Experts of a small language model.
Experts: 96 clamped SwiGLU neurons an expert, a softmax router.
Training: 1099M tokens, 8385 steps.
Below are experts of layer 6 (counted from 0) of a mixture-of-experts language model. Rows are named router (the router's row for the expert) and show model dimensions 128-191. Each number is 128 + 32 x the weight over its row's rms, rounded and kept within 0 to 255.
After each expert's rows: "comes after" lists some tokens at least twice as common just before its tokens as in all text. This comes from a sample of Wikipedia text that the model never trained on. Tokens count by the router's weight.

# expert 15
router [ 81  76 126 100 123 148 155 166 134 188 181  93  81 128 136  59 121 165 185 157 147 138  76 143 109 128 185 142 154 109  70  96 102 139 169 152 146 141 142 128 135 117 193 138  82 137 113 102 178 148 133 131 117 131 154 125 179 173 133 122 120 179  91 134]
comes after: "\n", "-", " (born", " /", " is", " ="

# expert 42
router [214  94 133 150 115  80 158 123 110 128 140  97 125 141 146  80 136 125 116 169 163 189 129 153 120  86  81 110 121 123  55 151 108 112 169 129 113 119  97 166 150 134 164 163 138 143 106 150 118 130 149 146 127  87 141 136 154 164 134  58 149 101 192  75]
comes after: " |", "\n", "|", "-", ";", " %"

# expert 14
router [158  98 169  68 132  93 184  55 108 121 150 158 101 125 130 131 119 185 123 112 133  96 125 133 132  82 146  94 135 105  74 122  97 103 152 127 122 132 168 117 149  89  87 152 162 165 136 124 121 143 131 169 178 133  81 146 126 143  90  75 171 138 132 141]
comes after: "\n", " is", "-", " It", " species", ")"

# expert 11
router [130 168 151 149  78  95  83 106 133 109  90 114 114  90 109 138 151 102  78  75 140  70 117 147 153 136 162 126 151 106 136 121 157 118 104 140 120 161 123 109  87 100  77 110 125 169 144 136  63 136 107 109  98  68 138 149  98 102  68 183 132 194  62 137]
comes after: " the", " his", " a", "'s", " The", " her"

# expert 4
router [118 125 130 115 142 129  90 166  87  65 100 133 144 135  88 161 102 159 107 150  95 163 150 146 108  99  84 142 113 154 122 166  54 138 115  73 112 172 133 131  61 150  56 118  89 151 112 129 104 128 113 105  53 177 157 116 124 210  89 160 162  89 120 181]
comes after: " was", " to", " he", " and", " He", " it"

# expert 35
router [169 144 150 136 123 136 107 132 148 147 190 132 127 148 160 137 117 146 125 140 160 145 125  88 142 157 177 108  43 124 174 169 146 105 111 106 106 119 161 128 105 115 211 140 125 160 177 173 147 107 117  97 152 122 183 158 127 170 109  91 177 110  68  76]
comes after: "\n", "\"", " released", " album", ")", " The"

# expert 25
router [181 157 142 157 148 172 122  94  69 168 151 133 156 151 113 117 124 146 127  93 136 108 156 130 164 208 128 147 141 129 110 148 189  92  97  62 109 115 114 113 145 160 151 133 187  77 109 163  86 147  85 164 137 100 146 102 124 112 205 179 154 178 154 102]
comes after: " |", " V", "|", " B", " R", " League"

# expert 1
router [ 78 170 186  46 120 166 152 127 171 148 174 107  64 108 150  71  85 143 175 183 111 119 119 147 116 138 147 104 125 137  73 124 158 101 165 138 171 124 140 144 150 115 134 153  97 116  94 106 115 149 109 134 159 127 147 149 100 136 133  85 163 183 121 157]
comes after: "\n", "-", " ", "\n ", " University", " Party"

# expert 36
router [124 124 126  87  80 116 135 114 124  89 153 130 115 125 108 108 156 135 159 104 105 107  85 128 157 130 202 113 150 144 149 124 128 179 152 132  99 115 113 123 154 133 143 114 169  79 106 146 143 123 121 133 117  87 121  86 109 105 110 123  91 136 176 148]
comes after: "\n", " ", " ft", " Date", " Candidate", "′"

# expert 17
router [ 95 117 160  73 101 173 154  90 163  78 159 147 146 110 169  79 127 153  95 136 174  85 130  92 124  97 141 158 143 107  76 152  88  86 161 166 142  96 125 153 188 130 130 107 125  83  78 167  54  94 178 140 128 143 150 133 120  85 110  76 138 127 117  96]
comes after: "\n", " of", "-", " University", " •", " List"

# expert 43
router [120 144 112 124 121 183 135 146 124 110 152 109 157 141 166 159  82 150 152 115 148 132  22 113 185  92 135 157 165 127 170 154 108 149 116 117 134 201 116 129 137  89 112 121 139  60 133 126 175 148 147  87 157 124 141  92 101 108 181  63 107  95  75 180]
comes after: "\n", ".", " ==", "==", "===", " ="

# expert 27
router [198  95 154 156 181 166 146 115  37 177 141 102 126 134 113  63  95 123 134 168 112 108 107 123 104 136  97 136 106 112  94 119 162  75 135 132 105 104  83 130 166 194 206 176 140  57  87 197 155 139 135 164  88  85 143 121 133 107 164 104 119 175 146 105]
comes after: " |", "\n", " 0", " 1", " ", " 2"

# expert 10
router [121 105  96 111 128 155 151 119 156 109  79  96 127  83  94 107 122 105 141  72  33 103 118 103  92  66 114  98  97 128 141  90 189  50 117 132 134 140 157 127  72  95 140 125 101 160 136 152 197 132 139 132 107 101 106 182 155  74 182 147 111 150 109 117]
comes after: " the", "-", " of", " and", " a", " \""

# expert 30
router [109  80 137 140 136  56 118 138  91 148 100 146 131 148 158  65 124 109 109 109 140 124 137  98 179 138 100  76 132 106  81 163 185 156 146 117 126 111 125 133  81 118 132 142  91  49 103 166 120 180 161 169 159  72 138  78 170 112 108 118  59 140 167  54]
comes after: " |", "|", " ", " Democratic", " Total", " Party"

# expert 47
router [194 134 144 160 194 144 142 160  85 149 114 108 107 142 148  63 164 183  91 167 107 125 192  89 162 205 135 102 123 118  81 143 153 114 169 150 170 149 102 139 194 139 197 151 193  98  97 110 136 118 150 151  75 191 152  82 123 151 154 125 131 156 164  92]
comes after: " |", "\n", "|", " 0", " 1", " 2"

# expert 37
router [115  84 100 131  96  95 137 183 129 183 111 165 144 146 123 162 184 109  56 124  67 130 143 115 173 168 136  74 157 130 114 156 117 134  98 107 191 105 137 108 175 149 127 115 160  82 130 157 140 118 109 158  84 110 147 173 123 139 120 140 130  84 144  92]
comes after: " |", " ", "|", " 0", " 1", " 3"

# expert 41
router [114 142 117 146 161  86  65  81 145 108 161 119 177 152 176  93 137 101 149 103 144 152 136 146 201 110 165 144  69 144  96 121 136 121 125 121 156 124 130 117  64 163 123 131  67 146  59 176  97 109  74 119 136 162 139  80 114 147 135 194  96 162 145 115]
comes after: " the", " a", " The", " National", "'s", "The"